Weights of a small mixture-of-experts language model, trained from scratch on English Wikipedia: 20.8M parameters, 32 SwiGLU neurons an expert.
Below are experts of layer 2 (counted from 0) of a mixture-of-experts language model. Rows are named router (the router's row for the expert), down (a neuron's output weights, with its number) and show model dimensions 0-127. Each number is 128 + 32 x the weight over its row's rms, rounded and kept within 0 to 255. Numbers have three digits each.
After each expert's rows: "comes before" lists some tokens at least twice as common just after its tokens as in all text. This comes from a sample of Wikipedia text that the model never trained on. Tokens count by the router's weight.

# expert 48
router:166167121146109123053144124115198104141096113146100168094103159126103134177188109150127116126181117151116143127156119129076162114068113106164171117133142169132134088069137154152091103131156147192159100169124086131154133110111194092080151176118059110146062085124132129171106160123091141115151165065124118084120115150165175128125165170089145167113167108074139114084158122119139071065099
down0:102125151110175144157121093188107149118067135092108151186137132160146118137131138134118126179101119169085093107129176167114110143185165062144107149102102113148137136183153138194112136173160122087077048150167114147124113044171097207121138179136174158136131122147109129130108071173159169137134148169095141093089088158079109161099117162141102168132138167068120167110099099155148110114117
down1:181115110145185136108163103092118088131093115184118155131138073136181138163160176122140098126126058144160135130151149163147124134103219088089134154073096107141130123148123132126172075109096102135122170061096155149107111158124128086145144085111125117066151083194143154131178088145122093096125124144122090188132086152098157177157117124148118096133084104073106165174122107215117172160123
down2:135136157118126127157128153104082164147124135111097087145173132088178113086109116083169166163106156125095066081173100148144140139119073124097111141182180204172138142190115188113129147142086142104112164108143145099146049150151147115126100128100152142152071103122136120124166066131140035200108118075089085143093114104072122111124126085173108105165148118119165118171144105102166127108163
down3:142122112169122078126163173129065132139069134173152090122119195059189131164164115132139121145115110141117100108142141187134133091140197100090117183134148142116148134100124082091105127145107161144137103120140096135068178177128106105098144086200098145097126168117133138119196185128186105116147140130082124103144083141123114114143163120114124070072027137126134176187130129110157142165153
down4:115191119118131125141067115118134184069101117171120159138150104145111152110117144141186122124108136140066198143143184121150064099110095142153162136166070143174177122125112142173151165104112082121087184131134143109130085094149115152103074153096146102137101114174116123135101062100142177148115100176147169097154102086062085141141084156162086168192110156075151135073103162127116110153098
down5:136091120102116084145159165194091145119136070140118110114152157098122191071096173115137114143116098149113152111114151142169115133150068130071174159081105167184127154119131134110103157101107150122121170096146155121092080145148109131131138088171133151106130078174052097111155133112215146130106085154152091164157117052143137137143149114133050150128150197130125064091189126093167121145095
down6:086142171100146166085146116105138176104124120135145113181110159086139087072167175136144120137099065121148122086106150137151148186113148144150097103158136117172114103096069137115085175117083180061133143156074134145138141141128105080128148082109156102118169142095137186060115111203106133170127110127119150134101155135155150141073104097112093137103162161145069151157090108035150175186139
down7:146138137103165081087123127111105134100154132133089056094109082186151103125173119128170104141122123198104161133093091187117149090189141119140071138138102089071102152105138125105117108132145125095113071141179130081120136106115085171105126170108096103130112186177126151150043192142164077130131133143133091146164102140122171156099084049149112095090097079141091136137137115170191159135137
down8:158135098087128153117099127156099108115132118114110080122132144133147151117086123118161135092175139138121146119133153064168159174185137153119153092146119096160146083127093158168093103118081105195070139131118142167142073169090175073148188106187121105111120112162055191128132106142202088118134070085183189120108115130163188154125163116162115153059142143111119107187143174144120118160149
down9:103131075140081170154190169096185168115149145172139162110137119177161144112080088107140132159110106104152073164085120160145143157110107131127153094179120162170125142143098170148123139131131120105126124131094176085098182131104140114084180089090110123099149099087130134083144193064159166095106121115148146101081102098094176152090092179120143174112133160167131120067150131147162096025146
down10:099108121154144135114154159127115122155151155104186178107120075064175192124134137124133132094080104083133116130154091099132117177175105188109179050083152124165107119151156138139164119102173187082132068160128149111114095120083076089108115134081112101128138114185097172181144135112142098160118116132141150129153129118210139057124102143079085134171137161085094182110129100162128154102086
down11:159182081097153172105078145086127086149134088119117116092121058087169092168126126197159084056178104142145106186182086113112083123117077123119092135181154109111138139141099122114151126130107098111141099204126126120073123138112142123159095165140126136110069115123186126168194128177114120139101149162117094149186102172114077103148127077146104151113171185126076174138141126151134135090131
comes before: " to", " in", " a", " by", " the", " on"

# expert 14
router:126185118185043114132103111124138151149132126166083123165112085152141120136089087071118101118133100089138164159171111077149128122090102136150145139186112178106081152168129134081141135136112144091173062130133060146136094169179204144169095137160127121155081120154113158177116071135091184142114177161111083088165101154138151133110169107192163205143133147102087131108127149151139131130133
down0:137077102147061147092130134132152165154117079114103122109095146121125115091130149116126115151159177097181076077079098124125126104128138109175048106139135087123102150179175137148080097143123128106141137173118102107127153222089171175179177114166105135138109144146109092120181113122102138197128113086181117095134180094194123170170059128157142089185160138125132148127111084090091134139113
down1:160088128120124073105106155162095156063100102096183114112147136181116069086145151097103105159177123152067097128121157159166143112107128150116117144143107114122139135130149171128134130151129133161148090135089099133128172075191135201126128130178121062137120159130060093125163125209144201153119101193141102099119142116073085168147139112100165088095172089131148175159120122131194098083139
down2:105074122146162102101122139078124098036101092140089120124147196117110062137135086095156162098195066099112086128097108151184127172140116099144127202213144130137142120089127119135128102124138098149137152139172113134125108108173138136113147131111106089155097158101147075132179147095130143145137138145143113104112135173083143170116056121085170087096099198097153144165123158137087150057144
down3:124131141107112142201190127169118092145125127132106119133176116079138114114147151171125093168067101086145085098138122077149089143171129163124164159109068135201137091099103133093166188078108102149139167096149126103097111144167182084116170139114128130111133107159165099111170084071188088125149115164100126132163089138148157106111160106111092133147115077116059113148103098213097195132127
down4:143084121132069195115136141155160114169145123157090108050091216147117155095084126141082114145116177193102113150153108129148097090148144110093213148107109107139108107113121153153126161151123113088213230126136170097156145142131137099146150079133102141120111096119158140109127110153109062110172129092121138176097099136130096096138120157114094164155174117111169137146134145170152104110056
down5:119124181146110129115140108076168117102144130138165145122099161102138123137120111144111122145124107122117154097125117145117187065149112086141092096185063133132095166090164095101123158159108111106152197137078079062144159124077133168098088074157093131127157152098093079138098123123129113211128153117109154139071115235110152141098156147102125174133120121121141117115141229119144079067100
down6:146129052129080115179181178068098147125114148143061170100111093142178081090128131080120086116093136189099119102097162169096112135097098135068112138120184155126132112161124144116108176162078139135135111110102158127096113133154127166113116088103124126146115136164136123124132137117086223149135133153133117117053139159075107072167129175165108114129124118095107118141118092156144156236166
down7:158156125154102107117132149174036127117124087110179144126124083157089126144083155114113124143186120108184085094168187101146109133149091073142151130135119162064180120169126124115116118135170153109116097131138192145140157152079153148195154082169154101149094129164166133123124178144190137122100110166111122099111090121093099048176108150163091077171130136152141048099148113173154136138107
down8:146140129100147123051092164139124105175162110176140128126145127125137118096144063058122126135145140087156056105156083109156160084099104054110138116143140126135152196115169141132091132127114125127081122096141173168125126174143128135173141142136143211120109070109116082065170104162125121116144114127205133138115044167185199130101153157115108097167093178145132128155109134111128113166089
down9:119202120123149138133115076135096102135135095081119163165092138094132135187157084142086155117139123129090089085118117108126127158153125107118110157121177118120119115122075168085144150153147108122120114070141166146148033086101106184112112068087154141180089128220171150108174081126141063122063130114114180144089161126112081143145139113120088124136128150099076171157114053136124129098084
down10:134156098085095152085122093120093109115147108124098112076089056153159100139113080108129109161109118108107119151149130126107161147113142139122149142109179137082129162126069141146126123096072022109098135154096126240132109112174098144111137114113119118098082154134168173105116072141082106157184125140154114172118109182061169128126166023156143154134127167171126135125154164144119136113152
down11:109180102127125156120132114122124193111172141145117152136137118109131119073144130200192131113153156210168163088121130173120164177166085073124144140202063126165104139103154167094125170101116190125101142149113172107099132089113099095173099129190079161108083114094152185127095130081102122171059158082161175124112140127103121116146165145156159123146152204133116134158151143143123117128147
comes before: " to", " by", " in", " the", " that", " with"

# expert 93
router:098078170203137091108177127094097123199106113150147172157138146113162105160179129147117142136150101092068025108146066128088128094099132108134111092098112181109073130127134107080143126127117111115155126146156118112082072130121143146124115152094090129161105070112071125168168072143085159076174192086136089091053120131131106106190140131134167148096150142151104147117129144151124133123116
down0:123093150109168179088119153095124107123177152114114112073101126130137103095132083089083076184126151138128152113118145114118175107074161153084151122066135133126183138157102154125066126159077082099053131079075069146121111134168135117096137124144130220133133104106109104140084138184129138163120088168115088176149127188045111112088185125157150104139129124114161100120171153150165092136133
down1:132134098137100183177103179130134127113128091076138069148144116130157089051173120074132111150145137153116206095109137120167135167162117137068174120111076132106133120128102054131091117149102059109174136123130057132141155114112133145149116061141192082138163107099109134178086145120058141128135136171089126158118164144176181115117134151121164107181120064130114107120184156106149107158106
down2:135124140137158140133162175123112183167149109139167123144107067128151189109085102115145135142075166121143131102142099152210168098108135140161136116176148183140163111090114104108125165176123120139109125073086107134146150150154070091207153141112107116073166112089121166040155104099138144126148147142143177091155133091148122231121109104123142133168107160108118065183092119132133131100196
down3:128124135089083101138106140098142070157110058181111183100136130090145146168124135108115123157125141121101115129162076141094083161111139177076130117160090113135105115090149154116052130124122116141087135145145138130158100211148109078139112137104156186133097151104085136076095130136166152149216110077171100122070140140147167151099124098190056075118109115111132106143067069115131104174169
down4:170142100161117126113168092119164057171120133097049150117083122117106098126125106168122107196106071136120233153130107110112162094119141138155109098082097115148169179126146129108158101112112165170160148086076199145152141129109088154108082121187119117116132058108141118130075092118082160141117110148101106170139153125140101170109147118129140098161181156158165181128124092139186136146068
down5:100168140082097118136160158139132088126147144143121045186096171104081082107129145108117101163110102098142160112096125127110127167052152175158184143106095150115141035149132153154096134105114130114118130138138166139141126162086111217100176103122116176127141131111077123124088151141173137151095148090104111157147120176066097131143152040164180113090166042125123124135158082122124137120121
down6:108080133109143150168115125085143130105106127149148123094152059086150094164121117141127077127115159112120121153095105114134113143106211091125131111067083167141120145114086136182118149053125089154085143086103107170171153116139130156131187128138125115114157159096113114082048130135130114153194148108187120212103117201141174119058083145068111123151147088175113154106128178104138157155140
down7:132128183134114164138103087103063133157086121143089166175112150114123083148105092175105131130123082105149084133145122092117161122097136093146162153126101096109070093138198149153144164134106090094178129176180176128190131179103109051138115153142136089135090137096089101125128144168161064159140209105117142105128160115132055075107123106129117196136218144134127140121161134129133136093148
down8:134097076154111170161181173121135121156141169150190119090114108115066161066050140104105148079112128134129089116149094179142144154106069146183133180099150152098098124064166162172135097098124125126120100125087111154111164105152180128090124128124134070054087115143133121172166173182140148146127092113110113117144191119108068116159105116152175125115105137104115140156171133197162082102126
down9:123136084104145185162107157098167151130142105122145075173140122131125110107096129137136118147086089111197132126094168153167125156078114084115182181140091127127163203131111105124180142166161141101140120136085101139141099102142109140132180123129171109056106113127206113176160088131095220090133115176154124143076181164127148182126164118167142167147121132111051154091136120086142077146102
down10:185098076144079158137202176113112126137122153162139127066076111141106163102129088146040188128152156080170154124100173091091155118149115111142137121134174105147127160137184108135077175131131151166178104151132130112154081145087151084090100117072139119151091118106153165138103163043056174164169152152109130143087147096123125150129127156117081158077120120147173129128089136157153102147137
down11:114144110090129132127116149089126107141067060159117111063093167116191141127161136105128160091107143093070174177155155167096140135113101142220175141132157195105143182128092150142150089164149120129191117097122109151146118154059116138129086093143104116100150177113169070145093152144108104140132100101139096151105086092154067138153110118112105102129131111080121168147107099061087155181080
comes before: " in", " by", " on", " to", " the", " at"

# expert 66
router:172124158157106044153142121140108100128119117211170140148156130162152146108168095158103136054136110124075113143128154165157141163141109061106207136120167097084089105164108138166157152181197148125119131099173147122125156103075087135094151077108070100092126169117151149163166159111184116173110160100142104156091099115128163158159115180146125155153159127128176128154114146196156155146113
down1:120130102137136119094125122087142206134081107141092123105071141209097120137105068145135181116130166178143105155085161096075156172102097192215123137129103140084117142141149158137092141184135098135168180107127096114138141159134114173096143164056117118116144104111131195131143123165127107159188124139145132060148106112135052127155158095130161143075157152116117118095200149144114121099098
down2:146132125109076117129164116085150068081097076154091173114169107077068126123137147143145181212085086071093138099177142075170133105143111128113104104126123096140155131113087162074135138130080170181115174108132145138102136170113108100103073132134076106112133106201097145165163107107138115150126090162124171111085151080082112120087138065106118147158129093167082157143137122079161106131175
down3:105182102143135181076186106175137129171132115103083147131096054125141133195169142113166168147113141117112135141207104134131102093141164149123126148093142108164097177131104091108143072144097123094090090148132118063128173122109154093121103113195147064133195125070137097117115046152084095130125110065108159155148128131159149090200125167128156137153085138138098129153121118109108096081125
down4:056079135141199092092125112145100138129135140099091218139133124153161102123135151124181128122116119160124109113116166121164136122110183132172090174157139053125080123080084137115111122091157114138160102187110163130153141131143123129147089158142111121053182110119127134085087062037172084151105105106128077139115074112169069166125098130136110100129186157131110109141147150136117097081166
down5:155135116168126081145116158111124099115035119086143124119153120142178132141163167131038089149112149116108111097129127146110171159112139133119103117102103117081131103119083154205154049138133082227116130152103135170141082077152200120125137153181128074162137148113130134149101164178108111183145146153089124076139101102156099098146108121155169126108121066162160152157168100115108157171139
down6:128120068129167129110166094038167166128164117173170141099129071111167130133096102112150095180105136135188103085128121157099164156101135120069112127118111065197101135141118122109152085158079158115133107134130115123152075126108156179137174198078118169101092149125102114093087038101156150123111147080136153140150123114154157135169080053129136144172155102087148163112115158114113127128083
down7:116105131125133104116125125153109141077081153120081138139108126112094138142143125171080143140104157151195181074107075082140161122093152192074135176147111105169083131159177167116119171122145175178151166136078113132218114118216083132103176134161121116105136111094121091162149102144124114157151121136136091126099134106096149124203154089105185119096196155070175144141143094121126158117165
down8:132121127115178145137115077143116099122132170088135131167154151126128117127144192040107102122140094136080128064142172084179111106185145125097103117107100099124149141122164160147122128156054131179103149130105148168211129174101080108135150077176141089124116145188157134096131116135138138136141071142123152140104159159079097123124116151118100042080135090145115130206097151040123149103105
down9:141169129142110089148147086064175141133154083128143137087100152137161171136072114146191207109122145113101115177165075099173183098128087158143131087171097162145125110115049107112089163116160128143129160160133090064209106113156161118118144174142148155126124093133153151134149124171155137086128117117176140127133117130153142144086103170169145183063130093198131158066173106126116110127137
down10:130134094200158142184112097122179130117086141114144140153097136106198101163145107122114123133144142120080104132070116137098158112106092123167077179093148112156149132101133152091120124124147114133105108143168124108136199098115181144112154089111129056159116142074061082170177135057056111166125125142172194154184189075168154135127151149154152121139125130133096104116125143152095121206093
down11:145092113116109115136132145099175092094096092149149095120167127139097162144187158159095149163083162095090130134159181129128142103091115160112129117123109091072096152190131155126134169111122104114112128095177176076140079049115120131149205142152167131184151187164111167170156093183083102180149103160141080146109157099139138079145110110107117146164152125175184189117116098079119167083145
down12:110121156123133080099153069122130140122123170093127149163129150112151150154140120171177150072127156121110084162091153111143140135157128199124093117147109094212134130074151111133128091092109103173151119123109132137069151150109138123118140199115157107174137162189143151079078117117072165095137138097221145106106174133140102120114076206204093060113103139100133133197131113136146157101142
comes before: " |", "°", " June", " March", " December", " May"

# expert 1
router:100108111149140153104135121124168115114150119077170143089171162132173153177202164124093161162090169163159119178098124163121158130127102119115153141105081116138080152176150153230114129099176159148150112063155116152148090089167082109117179140091123110097129122139122107004130145175058157151191153158124109141084086120095131124088095116130148121125091148119147123143144092117131146136152
down1:120186086093151123032133142126159213100070107117088142099093121164086138147108117122140154111176149130136127127120155159096105154148128149149140156153162113157082129147106135107127132145134135108126120165092177107144149129094085125111087183129126087096161146122075123127083105132169128150136134076145183034107088151082123144160191135124120162137147099156160113236089149209118102143128
down2:156131138068119150079181122093181096084139139114177175130176152142103115081106179091091115122097093112150124122161181169193135137151151109123120086146138124124170140129189112081164065150147165153132098084119130163062131120110143160107059108130132110100123102122079115111221131154170084066105082120163104163150109178104101153174091131092116144096097099149149118169151111090135133176126
down3:162156134124157186169160128143048151095144138155120120162161151066111153126105115103159185092078143099121133112172116073126108131211163021139168132157173172134149146139121102160189124133140124108123100084156171125139099122098103151142176090106157139095118109129103117114159104105147112116126130136113116114131120165049149186123107097079141059104114097190107097146070125142161090175114
down4:079113164131097113115112149080162096179158106113109158075131128163103092090141168119124080170169086104110130089105129144131130108109173214080145116130192131127139136117089080160093116161119107141179113114150170173108151148128160075157145121137137082123153146087169157087151114224113101202112146058153166198127124138122111145138183145140077108102116130131136136086064113140133145080157
down5:118190148156139119177075123146157172133103134145133076152205089130234116097155160142116117095090108129130163185147159077143146096075109074141106126143102103104102134137131120101194147171114093152137080140164126138098092137089143127125130095095136126148131120107099144115101115071122131151170208161114113082160169162187129101103172086198146110145163174105101185116167152142123106105094
down6:160113151140122147160093104170110118166120070120146178119076185154209105128162138138149133194130155101122110084129123118166133086111112128131108085124058167119115123164097115123082130072117144089167202110154173129152104079151139162146131148139125134140054148131122126126192084137090162141137082168079177147147150156062083082119184097098104133171173082154123107104174158143078131125145
down7:118151137138078139149088154082121227133128054138144139108136137095129128129122066088116113107075070156084132103169098153157118128166127061164169118175080175079149123120134108135101137107136176134168194076142111090153178108158125092170080133103105122104130117134133125190096091146104108138144119110130145093113116156070093099103038134127158067150155145123101117113140159056136122150161
down8:150133136094202114137144126079179063183102140144050159105163094145093112152170129174123130086124084129127127112084111161064146161139179118129113110133096110133142174140096087063184135109124127110160107142143114155116132127152129140096127134113154129118161130172155140143085157117110131177118137148130072154114081180158047190184149110164125109120125117132164183172085149133134032097080
down9:111139118205179155135183157120138165172143120103112111255068121086063127089095114147089118090115113137139155144165109106127062109122162123111157184133128151139104157139123177116151054130121160134147172124145114105152140141123121097167093174121141146076115113140133110113098110081178153054099122107111142118111156185098113076115183144138111118109083130146120104114141145170176073155098
down10:165099156160085140140127163205060100127138116072155099111117090143142159178123157109124076102068091191130172116095140125162139112143156122138134087124058156173213120080145161097154140128124134075171116134106145078155125128132135116100084160110124176050099191122129074097159149142132101131087141157122151187094139129116124139115077115078159157082098087134116131100146163150125162099173
down11:151098128187087134129092114146089118135076134100147143173151154115093182150157111110097052110166075145148120192166123091145124155134164120078155123131101122125120120136163228144107089148102130172141126073169164151095196121179167118112126159131105109146130138152070115106140127232131154032135112168176118154142087082127118120116115137112152106137108126189153131159123181157129133118107
down12:112053107136105140110165183122076110117178165096143027067128142129137098184176105109077132128126134156123109138097130156126133141116188151123080176088150179110097112127079143134121127192193117120150109082070153143086161145148147166094130134105104118131107117154180161086108130133143145135069134161148104141082157132153116204078126109166145122129097065070122147147111134142140190088141
comes before: "5", "2", "8", "4", "3", "9"

# expert 76
router:190142136126179110133132144178098141100163073132143118170165105123150117117114110144128156098142160178102104137189135163143154104132122146144131171155132124114092175122157149162118204069120119170111120149132131102168159130108071158113188161078065129153129179056172111158093101131098174162114148143176073100144050059181141130104086160098150120117165107127172114151162080177158119116108
down1:063097119120139114193193140144121122126179162113101147131087084084141147102140124146100200118090116139114132142136119144107151183136075087181164109156134151067099110164065098087091176123126162154086116110128118134141118107111106101111111151149157190196165131168081100103168116132138116063156111137131113120127104133153121201151098131093106174113093144146079106139164022174110153147146
down2:117094167088150133083122113167180103121126153135048165129130170109085127131090170183127115056138145136114149129147109159162090137164110078137102113077128131146152181161130079132136134121171135098179133108094068206165087120162113054135145085122124052142098119138132157131140127157143078082086159122111095152168103144113103133052175126130126095115125113135105184143213121110117089109100
down3:194143122104142167156113145113165093133130127120117150120140093094145106195116106131161105118090116108125158142098099087118105108096173129109095131122168131147130127146157136149180170088166109155185145131117142119043138124103166138155138157087111106087168179085151090090070068146162102215088087173151194113154173178170137130107111133177193095141126128147126172087114094130112042118119
down4:109085156136101192197145137124119134093138122171104158143170128110177126227098128112132162109116177128088162071115112141066093162097187064146122151124079079106164134109132150128094125124110065169153097124129158122201145090148099194094144117161149092172118184102124104163125130099079136144097097150144129085097141134158151141161126074110150109185129091109138130117161174094152175137099
down5:112135151107159135128120132178126116190108086153150142103147104137100099092090120124100157149139106112129121125090161115169110104132117118114093113176155166060139096148170117090183101097087123142143137152134178058124163177166118164083165093068144133068132096102092038141084082117173113102106144167102162078109142136139146134122122107156119128106161155092062134143057128067045071114110
down6:122141167161132139123120092146085106125095093079165133118104107089051130127176146172120161165152134134154135140081089133105126112159133177178140131086118099111143134134105138186144142079123121191120077211089192154134173137162163175088155158145127089110111059140186100126132116140183120086109116127095129113118123126130119090219156136165103115120116180065100134126117142096219096115153
down7:141126114131170111133133106137126082070116138126182130141063128117131161119145076138115147073101140133126091138141161150097123135176129163184177105061123131172085078191218162166126182169119157161129114074085179128098167099083145095143120164061165152158125130161145181051129156091139134143145131123161108135152155156097145196135140161138066146137116130135145085107157159154146125156073
down8:122142187138088103157177147079149156185110126114149100145110135157215128093147155169158078195124136139124082105131130102121106141157102101059161124126129122086158156170105098174122174108121169162187102181139060099169136157151122160126106180107129134115109141151095096072103117160133188132104083154181186129183125082190146153158124128128157142147146147141124151156139059126077116095114
down9:173065130091163146146069084170178075125127181142090120126161153104137126139217166171112023120119121134099136149080113169097092171132137142085129117098145153145126153151100090153113082147149138187114135109124117211134085080115116168140165095156155123156156097153152174146117138156142176159102140114055111161163141151074135125142133119147107137130107077103142128064151133109134165163091
down10:083069117159120089130197112156142116076128107151149026126161148138138168158125121196147157142099138151161102131149107180133149140119171098112124143109119151158090118101175150163133151124183134103118120120187141109131155078126116159106105158183138208111121186113132097120139189133172070117125154104143110123112138082149127070114108106102082094128176194116184092181099111162127060131102
down11:120126128131169093161134160103140119175126157100141160081098123177131050173217105093140123117117137124160147099130134108101189123111093148092097096106108138114117103112104120117183141136120138207155116094107167168079145121147134138209118168095165118150139117151194128095194070136180147060088163103153131128131122131142122103127177126156098146086114135059047165158147099178122130105109
down12:176114189073100190117122101128117185126163124092111183110082144084130162093135089123150142078143143164110116170175100094171091126156155109168143112100085073136161158135111129124185145152151141127090105103189113143131098142153149100191123126150140125073194084173138130146103187114186125135143086152122117150099149168130098138163122145147106058115131105098149108143055111057150077168158
comes before: " |", ";", "th", "8", "2", "7"

# expert 47
router:136171166143116128100122089141146149117124093121066128089123105126116128156187123125092147134100138181165107153080185141112126164130088135097137163164072117112060113128095129072124086111147065162131135116194096110139132089113128190097117069114140136099103115114190122100095195142127153136121090102130190128127167187165104149131230125065074143145110184115117133111139082065142111120126
down1:130133141145098101113134088096155145120076101165077126155122180155136144108142138144165094160101153049114130130163133135131141133120050144137148153084136091088114140136092147165045122134036093193127164142092138157127116154156121132125158121164141123134170131150138116107072118140143143030084115139134131125187098098124094116158191170149075177179167140136108139165124115160190111159195
down2:121162204124070185117100071142126127154115107118143127145126144118089052162198118166147157151164148166176108143093127126102114114123182106106152158040070134125169170175090116135114098132162096126177122143179105151089128159134146201138129138111108138164095125214151130171129163164119116103073118122195093149100123109161088155151119117128100075162161098115123126131101129107121136123197
down3:104088183111110154116080156112064136092133123072132160104169168169134124158123168092145102120128128141120137096079089153165183121122129143144087177101136100094182105182125129127119137094092095184112142148172082094106145116132128077146144134165132088102189129102142166117147131192119088179145141152126112101146105071169143076134088067134141086111149127144114051184113198121119112194185
down4:144149176085140104100094100101162107120149103167171095152136117111165125111166181121162112176130133078169145098190117120129112138154101232111109146107201189144116100077146151098099126077143084067142110226153102126124095138141139118117131174133118183096106133193136138164117136141115105132159082170114107104172148084115130113130142110161099156088127110152172156111175144127151135203080
down5:118112107122167090131196128101115140099166124171130113115153040123136142076168141180104160124118155100077122123080150145147098123144133123095171135082123041117148089101131110093167139101194065116093108172108170152183111109121127130068176138147143157140072042130161107124139131127123081105159084166112143091129151154109181149135146133101106085178086170153137121149106129126137216128132
down6:152136130067123163167132128111143115109072222180125171156158128112187109128112184119153125172053190160118106169160126206094152114097067139175116078178082147125120124108124134134180170096072130154150139124156120101143161160095128117176158077129131129126113130112111090148098149063126098129174106144113103114166120164178120151140135076125159151153113133113103105190105104149123155064095
down7:116108167105069112121093160148116219105181125109160139139116127146118111145145039200102138159180134144152085122140141123170111140089121092127153185126153182121127104099162106127110139129139146090165146196156158142122114119198145157135127145101120111155135096147136142136141195125167078148076148196088165143124169144166088126146084182162149108128104120217177073116132116110114109111181
down8:120155119130116160154079138164162203117087126054143069125060147108135155124152094181097091123112075147175102086088074113139184093183122122132088138145106116092110161050124149119149122107121108110160109107207143101083119125110155161146135149114092167115117175132128094079098155172064104112136143084166118138123074144107140142142173180108144105183127160079155134121140186130115156173141
down9:120174100117132121117055146098165124132095162114153131116161097184124125118112107155145075067079140162169064127099126168051141163087109102153176168162114116099096121162110086066142100150043133141114132165162107181147111104150076110099153111164111116128184137092080173177151089146060138171127104104102100161156107125180079115089097081133162142121137155077141129132086094133124116114126
down10:093128143167151130148087046166133125148166073112157121176147134105107089187107171166146152112158178150177082103104099132085125182175151134169114129099154112141126116122122186165091104125134149165131126162074136110094136187141126100178179166138129128177123131103129091106131135131088154093117160123128091110169117103164100070202135143127083163182205156163151113107157217119128103147146
down11:165119120141108161136112147113074167128103086103154180187103121174183153146042113116163059122120176159113141183115149123133116079114135152138099117118121128113132159140165149140128116146125118122074134072137110064131102095167081143132155178094103137154124062138156136107119141110100152154125133093184129156091106069068137063138062089109056094096117170096152142155127090188191127111126
down12:149167125115162124116116128117144158076142149092132099102143153156145141130120106090145103179111029151116167133095136176117141124138119139145148137123119143156124143101138128088140137105091153107092179116128189096220187113193142112112132057119134102154125171127093116129159201140119104146129105156126130155069116160092142069062143079075189113137113154149091134082158222133080149146081
comes before: " |", "}", "/", "umb", "%", "6"

# expert 64
router:200155119078103125129154164090142191135138114079152149106119155178131033082144072136151094158148087153109133179151123099135138152160122100158182126144126150154074148111133103082113092202069168139204105098079134157131071179112189156146112128160148136122117094134165134183143116127127143117140140105093141135190141129159163103119149120126144185134150071098106085148095116156158096162098
down0:119146123119130121137169145112087140117074140122129144158143116145156149052093133163065132096118147134158115195105129082171047114142070144107101122149087133109176108175171160061176183131096171128097103117159166186112113145121120102079075138158119092155060098103148127173111140128156205095095111105120122072147128104085158157142130140105193113165110159099155149110118085151187163127104
down1:128195150154154077130149119136137139127073140139090148075105100149171180174102109117106159121112077145126226118104117120106155064099124152146133090130132149149103087187068153103102117139141173176177163125175161170079101119098128102099231171097090133077182170168155113096153148143113055115107159079166127123108143096152114139155106124133089143116120137145095132129094106153108150107117
down2:096070117134176202151103215189117170075112172098144094170129138157132105165117124134097097140111104167135145152141145137104133068082136158103111152083087127118059050083142169152127204124150179119139095142116117157134069079126114156094123187159192094126142174153075126105129129093110155130128124160114131114147126133095099143132057097100152150129141149148091102144080104147160106103113
down3:095131081092092135141152167080132230120139146164145155124161075195107143129175165167113155170133113185129085128160125143183115134110128140066094124171095148135104161107145115120126095116160109091178142119125133092122108100143134129167108159152099077077124094130066081121122146133136072156095133174073189169147215104137133150132165118172171095160128152119102087164145137137083085168122
down4:116143135123178108124159082145151103179124160094140136127107131106086114168141189107116130181185128112103156118132055140138136153168102081177135138094101109211107175104143134163144134112154103113124124122074156154122050095129122126122146136104138190177158083139122194105143119107170047076214102121118107132130133139164133128162130167131116113137130093053108114069141123103189075162105
down5:114138158125143100132102105128138117155080153081052092139065088130151125151133056144142106143114152160108172063139144122081119190083137150160119136126122120176111097154098089196140050148128110110138129162040088163129122108139114115186109191131146121070141134158180161092145107170141065108134110114132088085127116126159142093097099077136194171128095099144116157139086102182129134111137
down6:155125122159108153151144169137104136169173125083144113149084150174126155141110116171156070169099128154136064131133166124143165121169148124150223133079140085124130127103174148131117101116153114136067099148184175157154105122158193134098131141081117125071163192177055104165095137158127163141108079159160150145088125135146094145118132094129093094148138157137165102099147153111114094147017
down7:115111108104123147175210181120149166102104083105120156162097138107100099141142131083150123176088175113210148136164095090104115140138054091180123080123150170177102159123148117097125151076146144111148114204088064116168152162093182154130117103120114142149156158127118121088160148125154176126151166130215074122123167165131137101148114124148174098119171118118095134131174077104093123163154
down8:097087126147148097157098098062070119160157204187126153129096105154121110122107147055150114132167134136068157122142235115111089124166080106110132131124199149118176092120115132149134097107157157157109145161146100051110162163100113078095101101079113126129146127150114095148134128155189120086098132127102175108140107124115183082165142103089125143068110110130111177138129167160063135126128
down9:134122126112032091105169112164162074158120152123087121146116037152116153132116159097138091103072224070122146114117122181114101062132111096099137154090058149101117150125167149143167176103163095142087171119097143145115085138129143138148115125160141114125137131140148109106141113063145149099138092177103133150122086108125153161111158083172191173085114182114108162148136140151121105152065
down10:076079120173119127133094132126141126139108093104148114142112103143179151107116120114132129073104178121193077133109115135188187130151146113071122134176134132172039070085116200121136114159147134121077122161131106049076107216154111066167121147150126161102136109107141153109137123126154116158137145083099181151121136141122165153105103138174058098122132131097117112193148142171145149070119
down11:120125149089111095084142027149102137100120110173162090091160120143136118173118133094161084182071092156092133126143131076115182114107158115168104111135101124111159144157128162113114171164048060141141174140103182202152113094135106195191112119087118130095111149157140137090120092161084137141154175119118137187166166134125119159123170095164111121159103088139136100140192128121149130178151
comes before: " the", " a", " that", " to", " be", " his"